config.yaml
d_expert: 64
balance_loss: 0.0175
lr_router: 0.000899
norm_eps: 1e-05
dataset: "wikipedia_en"
Below are experts of layer 4 (counted from 0) of a mixture-of-experts language model. Rows are named router (the router's row for the expert), down (a neuron's output weights, with its number) and show model dimensions 0-111. Each number is 128 + 24 x the weight over its row's rms, rounded and kept within 0 to 255. Numbers have three digits each.
Before each expert's rows: "comes before" lists some tokens at least twice as common just after its tokens as in all text. This comes from a sample of Wikipedia text that the model never trained on. Tokens count by the router's weight.

# expert 30
comes before: " |", "°", "%", " years", "th", ".5"
router:147146154101114142194166176115120111114117121110105138151135103099124153127059124093149127099095077135169161113159164122138082109128149099128171152150091114155112134131112146098143144131127117115122145142109189124077116139115154121170116107115136164131096165128124110129116087107122106088121131125109152085117114128126143133153123124156
down0:142115112138196154117147124120106158104174161129144125145129126160126106135140127145162130151139165132153133146159091115127128161077140128139142130130111134092124124114133172108140147173113155106134128159143133141140178097141143149141155118134136105142132129089146108094133131086137126121113114168101118149129095123130138153133144137075
down1:130130108154108150080127149126105109123144104131164144114135126148079112148099164152152127126154130115108156171149124119099103171143119120119092138145117133124106126102119098102122158181128204123146105185091105116134137129128173163136092135138142105139145132124154127123162121129105101122135121146124122199113118133089101068137084090122
down2:111133124105109096168123159085119142108097130104141139146112140115127148120082117133116117125108107085101156141101115135151085132140115146148150138117087103147134101125087129122160119128105099129138099173075190114168127099110116096138100102093121113119101126176138122169088129107103124080140098110142132118151134165106112115195158134169
down3:103093115111106110118142183123139135100171155146133124095158142115088160119124137137124143104139129110161102143161128161128157149176112125102129139154138144107088131125133192138158153116144121062131122093097137122153165072156112171132109138191116105111140158122083141121149134097134112129126115163109129144134163094166069106104131127133
down4:108125184111056178155116138162109113122129124057128150156152146124107130118142119120143121155156131125128172096124115116146133103137098105122102186128175119123104142097095141129099112119116113113169105128093112122120139106119115119151119144115154131102150192135087100060128113157130055115149126124133106098103151096131087158135151150095
down5:152121156145160155193115140128113168148120120105136093091166166112107110140090128121113118137180081135148153129092131131131098111138141124097149179150125106137155157131099101097151144130147129130149141162094190125156155158134094100149175078111110142165120109093090147104163131115156125102155105140080137116139136113132129129143186136149
down6:116113141115087142168143140126114115117125141112136098114112131143099117111149088118101139100147089159133168148110100131157140122156193132125136102166135138171168122108101150162162097129086127162169119120083134115140129134125122147114127120121121170118129130120102144145121088120100153116139154153111152083105130132104107137133117112117
down7:054082094067152087096128130152133106121106120110135160109137096100108159124132132079123112126121136151112153135116098185114130110107155123118135167125089114153113084117132112104106122147093133124149109120120131125109120161124101121166130137113105084159176097104117132122128151117154108142136139121135154062120141143105141113148142134128
down8:152127151138135111102119159140126108136121135147134152146113157150130129115141085158129148164155129134155115134123146163134133155091151108133146140186089108125157100115141098120063153149132161131126191128133131138107099107138085133139135140151154112123115149130172118109119115105157155142160131130160125118152146181108125136130142125173
down9:125138141142125129126140145148161142143134138092138138143146120117152118132113165117122123114094131107146122088130127121131142110152149131168118092127111112084145106127101086167118115169141126099128133132122137118120108152125118106126178149134096128139102085130089123154118136109145163111135127147166130119088144118102105129139147130131
down10:159102176118120101076126125122119120166147169129118174118155117123122127148101136098102117117107185089108080105147127105097129131128130106145107119130158161122134123127093106127093070151079156139089130119154099136131152067133130103141140137105095096109151173110105146127104156128162146124155102162126102105116132131134104155134141137158
down11:137108144161111137103138121179128140159163129165113154152123126108145109143159120116183128130144161113136078168095138131090165133107116140127120100135116149109097111116156119120099142141131134123064146102195067109141153122127128129106155130125142135114167159086147147111121143106146147137115132091117120124127137116114143149128168151133
down12:054145148122118155132155130138171154130120156123107106136098174083160118126150109109196125123125133117128165122164133109099115120120132085143104099163106096153159120140126131108138133156106155090124126108132161107114109151098136126124128121095110138146145139141170103136178147116121113133135133154183111121125138114085117139130114110130
down13:131137061098094165161165120104124134115132184129099158100156120119104131113135144155115114114140154133104121132174141093103113164132118153158118076090068137105155108126146153123122151134119168120122133129117117088163099121123147128147114194134084180101190114143133098170157121123076148182156116140118152107146129135122132154134114141147
down14:115146149116153137117137097173125134124100155163105107129107121153124105139171137109156136168106130151093132140106109169120137118131151128116097133127137125171097128119119122146136158135070123111097167141123138120155119134131134100147141148156104128128189083142123144163145150134139126156156118125122125153172090167165072125136130099134
down15:153135154133159125136162112118143119145082131129168129077115117140139135140089113131093173138139103124120095139096165104102131124122118141111114120137132134144108130120130161136148136123094090133099139119125154120153089139140096142116112098135147093159152112108142114149098124167107170092119150126130134148168145118167151117142178126155
down16:093132126131131112106144079124130173120114125111082116123125172093116121136167183106155049111117129119120102139150169136112076116141078116111143137149065113122116170141133133147152138116152118164110150109127075144143125109129136154128110095198136148127147133164114141146130111129138141092107145119133113158102127128091168157141152157126
down17:137117116119126154089161113119155105130120102135131158121132149117156126107135107162113124122122137124155118157114143103122187094134134143171138112129155103144136100161137104106105107092144127098141133097112130142163093104118145130092133143153112146143115096166136157054148130154108122142118157126111092135159122073159150142129109097104
down18:088135114080163106153151136085126191147135125078127107124125121117136101142117159155104145120127129125127096097124118101107098100119159158096145151143129139109106136093112088163147103155159117153142074114160086114127101113142100159128139150091135098110089129115113122118124139101108128115202078125157117152144166120126121114127096151130
down19:132102159117156134107171095154130135106082110147183142102147106167097119124132105117120136114137122161115104161106109174139133151145117108144158100130137150138132086152130161098156164138126144116166140102111084144134133155099156137140142150108143107118107158136096115126146171169100148107122119116128155101121155145123148128106116102151
down20:110141122152128137115144186102100179130141124091147175104184138089087111145112138099127109128094118127112144122070100094116215120128131122106140131111149094127145127167150141128094109121144097107134166136120124125117113148118168118130144173146153103157120116110105144124085112155118150118158132138110166113139103128155129133152092149117
down21:138133124135131166094126126153083092113101098111170135134129142140103143138126180107098172166119118147167130114112148129137134137103136128163145114179110138132124132126143131147139121157074122138120126122128159079114163095107148074159135094130115148073071121156122115125142147117111089066119143136135155071131153106144156146138160135125
down22:122105134124079113146113130139084070133111101094114121119150102092146157094130108128129120071127133147118123168130070145130140119129146167154099154161142165118135136128128124128105145134131127159125133087150094131127111117112126128137144147146156114125141168134116143140114127129140129097148141073101166168168129139104135080090118110150
down23:164127091107152120129180169129125154111121148162119118139102144151101153134109115129147123112099104163133120102130148156104135159101108124151159130126142151084121156096132132166109109106146177112159115160116158141133135144118088119100138104119142116150096138106144129117089171103152074168105127121124145135184106149073150105145126120135
down24:102140096130143104118113165159105147125175123090136137135129168128139103103207104122152167115121105116106121149133105182103140139113150148079139117128108150103147113104158127123139134092091160130167113161135161149155127154154088116141106107142103178155156103135133137128162162113129150119200126143117108108108119097129143131161138113134
down25:150139129139096152098160152134135135140124137141140128101113146135128153132136116105150149114120153154108104134125113132124130127117141162133166125100155157104089059133150115149133134143148152132088120111172106131116151193116189136164154133087120135113143144126115101183112147112129113094097147148122142146123135087153146154147129145072
down26:149118117108064127123101102108102141148111174134123193102059101137085123115106136105121165157079103096112125126154146116106120110153162089127107112129147107070142097114132155140131134126102146105074093134106119109120135135114133132144128093137129154135142107123088204136134112188136167113113104084121058132141144156113098161138148109137
down27:146150123113122125174124138102181111115067104119153119135124132134160114137087148132076089145125099102135096122123163142109128118129148110155164112130118108132155163115143115147143152153149145145168133095104131131123159127119142191136076157142127116110117142153152167145121146139070114165103123124109114144137117129121110161115143114138
down28:155171131126111171158133143117109125102095160089147166149127140127118144123098143079163132097137111116143141146153149108104133107079149121126163116078141154105118133124121130140151150112106105111147136107099142130149137102109142093116101173076110152095129148158112152132127096132099173132120100106082177109182123117103136141100135132127
down29:104128116148145147138128163121110117135144101112133136131157095122155136124113133142145152165120161138111141140124101074138151152147102135121115103097116190122156144156137131088132123132149122132143167123132114126129127126116125108173206103127159143155167136135115138091116122170152133102116200083093131132152099136148169173105131137113
down30:155078158138124139149087124154128123130146141117144153075153133120120116112082119127132199105115146101121086154144130126134121151126111098133106124136145083137137143061097164114096138089162160128128140118122125161124139135125167149154109116156142113144160124107126116084129129170129126142135142142137144118114169148143142136100118101163
down31:053175129137162116164150138128127090119101099146151131153071160143151096113152075129147122163120123138113119143145098166138102132147113146121100094152161108084150104175101065166159143162161135139136119137110113124136150146143111098123142159180108101113144164110129141141120113160104122117116164106148119106120133126087106140167154122102
down32:105118145136155124092181108137170103078129150141091124127125137103141121163154160123134125122122126098142124125112156131101116121118153123126152110113123175124146128132095119171134159128185118136111093165156162120161116133136150126151090136158122095135124167103134126164129131154150137102110141120131145128084108121109155115110131090089
down33:125143107123132103205102183115127096117119143077154114108138139181155144134125135109104121122136109135155124162128139148089173134088142174147148136135177142161100121146149106144130126171131099133163131126113114115120109119120125193130121143111054112114093165150103131171080146152121129119136125158147140098106106109129135115178149123142
down34:119134144140076132158166174104139144110113125145125095114124144139147119100116114120089195118147086116181105116139105127127124118144141131139138121157102150110170113116131136177194145112100136107122129138108163135115091091126122148166124128128167152105159106131122152132141132121123121167140156090153132143167136097130160086125118129124
down35:153151129104141110086138128143094138137141114140146149088135103093140150132088122104124136163086142112106087120155137128109169139116152075130136098149093115129130110168137098108086143102087122130120120109149110155176107145119119103110129151108113136166139128125131151144107104151115165096158138078062106152152112136123127127134128080118
down36:144136143130068139154147142158089129120122139098101130110147132125098179133108169134127094115093116151188156098120140156091162119116144099162079115143133108115140126112148133099179134105112116127156116126086107127130137105137144142139158107111098140098127138134145076162114092088121112113140125136105144123106156126115118123129116099111
down37:140115154124195101108124111120136115167122127146092175068131142156050120155143121146185103120081124134103111112093133097098158127131106124152114184132076088135157125114112141164073133127159122109114133105114113114141136128100104110130115158127158099128130107092149123110126154089146132164140140149106108147141154145108164120129112157096
down38:098134132113135135115139156150141114116186182124130150130172123116134149075100143138130171127149099131122124139116107141138161137144135123149172095124138105103091133105171145117147099127145131133149151142133156173166121121129109158063099175128104136146132118113142134084099144099112129119138156151116145129075171158123095137123162119105
down39:202110112150159158134122128164108101120155108134087140103113105127153119170143157136120109096072193155080073146110124124154168119135111123125145134150140127161053125162151158131084116074132125119157147106172159138101166126095116102127145122142125115108115112129150129104156110115132119135147097115111100136147126126188120146139120127138
down40:124180145077083123135136141073115088184124162099089105163106187130134130093188171133111130115109108138092177154136136115151125140127162125117096112170155145130122135084145145129170154145147159148131155136168152119128117129159140102188116111143165132120134102158145157211112135131162123137140143124150148117123135115121112190156128144127
down41:162150141134190118160148164172145118122127112124130085132113130101105159108122128119180139121129110148136108177169159109158104152128129095152159129154121090129147145119091137172104138147168122127116116115175133113137161122123147139100107105127115158087125087157093127139168082085131122167095126150134087169135133116090139097129094142094
down42:113156103154094140104107106111140097123101134117090118159129123168155146080116185095125105144078151124147173119109163131145111115133107109133108104082129138142102079114158148147134104141106081116126133127188112101096092094143111122100123146146129112086148112124149118122125117137144130122125160132106151112150108104132148141090092157134
down43:161130110126141118147060125131112123135136138118102119124160107108111115132089121085094117100164127155138147113146116134135111080110120112147155145092160136108101133119128137142125111110146142156159160141120138097104167147128110116134182123155121133162102163137120142117099129097111105127087125108103085129120110120136144130112148131163
down44:129131139108124155170187129095175088121103154170085113101158099120102151144063176122171126091091137126129135121103140127110125154121104129120128127127155131116131083154145134143147129154157112131120137136148109146136128100096119157144089148129084154122119110136121110154140104133122112119120131116148151119136071131181143137108102164128
down45:147139132135097124148136138087121118110103117095104137138141121127121130132146116192132101154118124163159104049140123128184156126114153111106136166146134160142127148113109152096153115084138132152112087111082156157104117154132115119164127152089129117138142121104091143095150127152128038151136124097141111119124146158141141099106160118136
down46:123161118142133122129106106168101105157085115082123107081097131135120108089156102100141180130128168119094120122143099130139123150131113137152133148095170133122136150144139109158143134120125095120137076112138138137119116157140113091121133147113131137151136116152170124110134138078174103187152092100165103114125126167136127119151101144142
down47:121146166117173074153138140106114139158126123106158116137105123152200123080172147139165100127115144124133144130167080165108144122106112123123104132141132128133129122099089127127093120107123126124123136128133133118118167152117131148122096121130087101095098163101150157134145137120080109146158147162115140168111145184164138142076090148155
down48:133156173136095130144127154154175099139124064091087140134130108116092140160061097141127089140153098143123105126147128102093135135112149119089175109111136116132116144121100135089069115162132099135132152120118148113102128116131164145129119125122104145124101104126102158102113050127173087112065136112101163135118105123106135122113123149127
down49:137107144154113127115157131146103114137159134091133131092146163108184117088169121186138159129081107110112095135122104155085152129117114191147134126118117137149110151119091133122128124088120123119164162114112102110122146100176155125132105118123133149141174098158108196138100128121129132104128096148126132120144139132134135116130154107154
down50:110131146143086191130156112103117134105143115129127151167103121114136160135118159135176134141164125133135114140127116122114109110147105145123136147122152125089115102139102101103132178127115144125122125090147102118106151118194199113138144157171169089141119126113085125163140128113125091102142085120162143100144095106169107092155165128132
down51:118134069120139111157115134128099125141094138139180167100094103140114114117096104114130149138108135142128130140142132112151148144118162151155133137168113144112098167125119158113140107181110146153132131172113147120147117131139120149148156132112129135121132105162100144153107122116069127098183103173126147124126103118082142141155149145124
down52:156121145146166170120137115109109167138112149119162120121150109112127117181145130102116120129140087150176177122125138171110160126146120157138109142151120100145128092123120136120106134113105177181137122143104096158136141147142130110146109113146111148165126101129121131134163135084150120115116157097099188127152125185148114113111179089121
down53:144129119089128136145156145160135118130125108094108159160135135120140127102119097151140116163061108133157137178121161140137135113126141144161135134143147082089123125098122141139116135109177133165111165147146088142149128120094135128132109154153144132153080158135151118085097125110189115119124126096134106135118141127099169149099116146149
down54:144090121125105142126084155158119134142094102132136153112106096132102104117161124121091093103078126110090192116153188156121127163130105120186096116122111109129172141096128137149097158137154138079058133095173125125085166084128146140144169086096130112116160148181085130127115126116134117145108101113155158144103113121079165130110096144122
down55:129121154137126105151137146080142146102151084143136147180129154155100120130101120120175181085115105143111133084111125175115127111099162101085179149113105150107139134116091109170159117141125135155112085091126145109178128133133093120109118137136136139103156175134133194122125120112115142154153133104139125108131130112063155102125114091151
down56:118113133115154158139133120097146122111111109114119146136104138122115083114100129129151092107090173139136134124156111111103141120093138131139134123152147146135123141139168128111159161105128099165140144145074141131056116156125155073125113115166112145112120131148174127111105144144112117140107128155138132119147131114151127114135125139131
down57:105154146149142132103127135166149110134111081153134123092114119120159094190148140139158076119141165079125158101158121128095118130105106125113153096121203086155099116118156155093088129129123119113113112125156088123127122143146110093112120134122123115162134146125116102143109163100094108121134130077148114123111123103152139132135107127110
down58:102121116117093122150120112166131142121133109095129108144115100148151150184119167131144128121129102091156180107127164089100126141126185128119111094132141135104126123154164135127108128141108091097099122109126123095096157118113173130134125118098128130175113141110147117144098121123173113115132102162134132112127129139148111135131139138111
down59:097107160102124160143177155102106112139127181106117124121183127141091089123112109110098117145140129195128128106116136159118161099117149115101078099134121129110183107123118120118131095145100113140153083122094123170107118132123113135119115114102142131182119157118113174127136138167119122094136113157153175140088132131101149118184154128112
down60:146160110141129110138145126144125102163145116106133102104123144121109114102126129105165095115124128119103154178122097099161104134121108161139134145098116142115120075157119129122105109108117137127111133152166198147144147072117102097151146127127095134111095124181118116131143081125139100153110159140142124146161104167133128128143143115136
down61:124142114121091172115143145114104132137144120114144130133132107105164117132139147121108137094114106149151137133153119132101128095128125113127127130089131135127163128122133142147158118071130121129147093076085119101115080133106095107130153055115140149130140128125123128132151123123116116140132139120107147135152132105110127147096125086161
down62:124166135145153106138114117135153158133089134101138150129122108125142082139118228135153153141074152157085119129108144083126137111124143138138128151116142133120111146137137093137118139130104124116143136124152163169133106100142147154109149122132149097155110098148168107129102160122128090106128170161133139113149107141177121134128121126191
down63:165145097124134153131174129146187139097134103117109119152131143120115120135126159103176195139128084140121145105158116114119153121152184115141130130140123169127111091088102100153121089138080097088142089174122110115119122142148106159121118143120120112136082099127179124117090114112102120111159154129132134115144167159126145142115067175178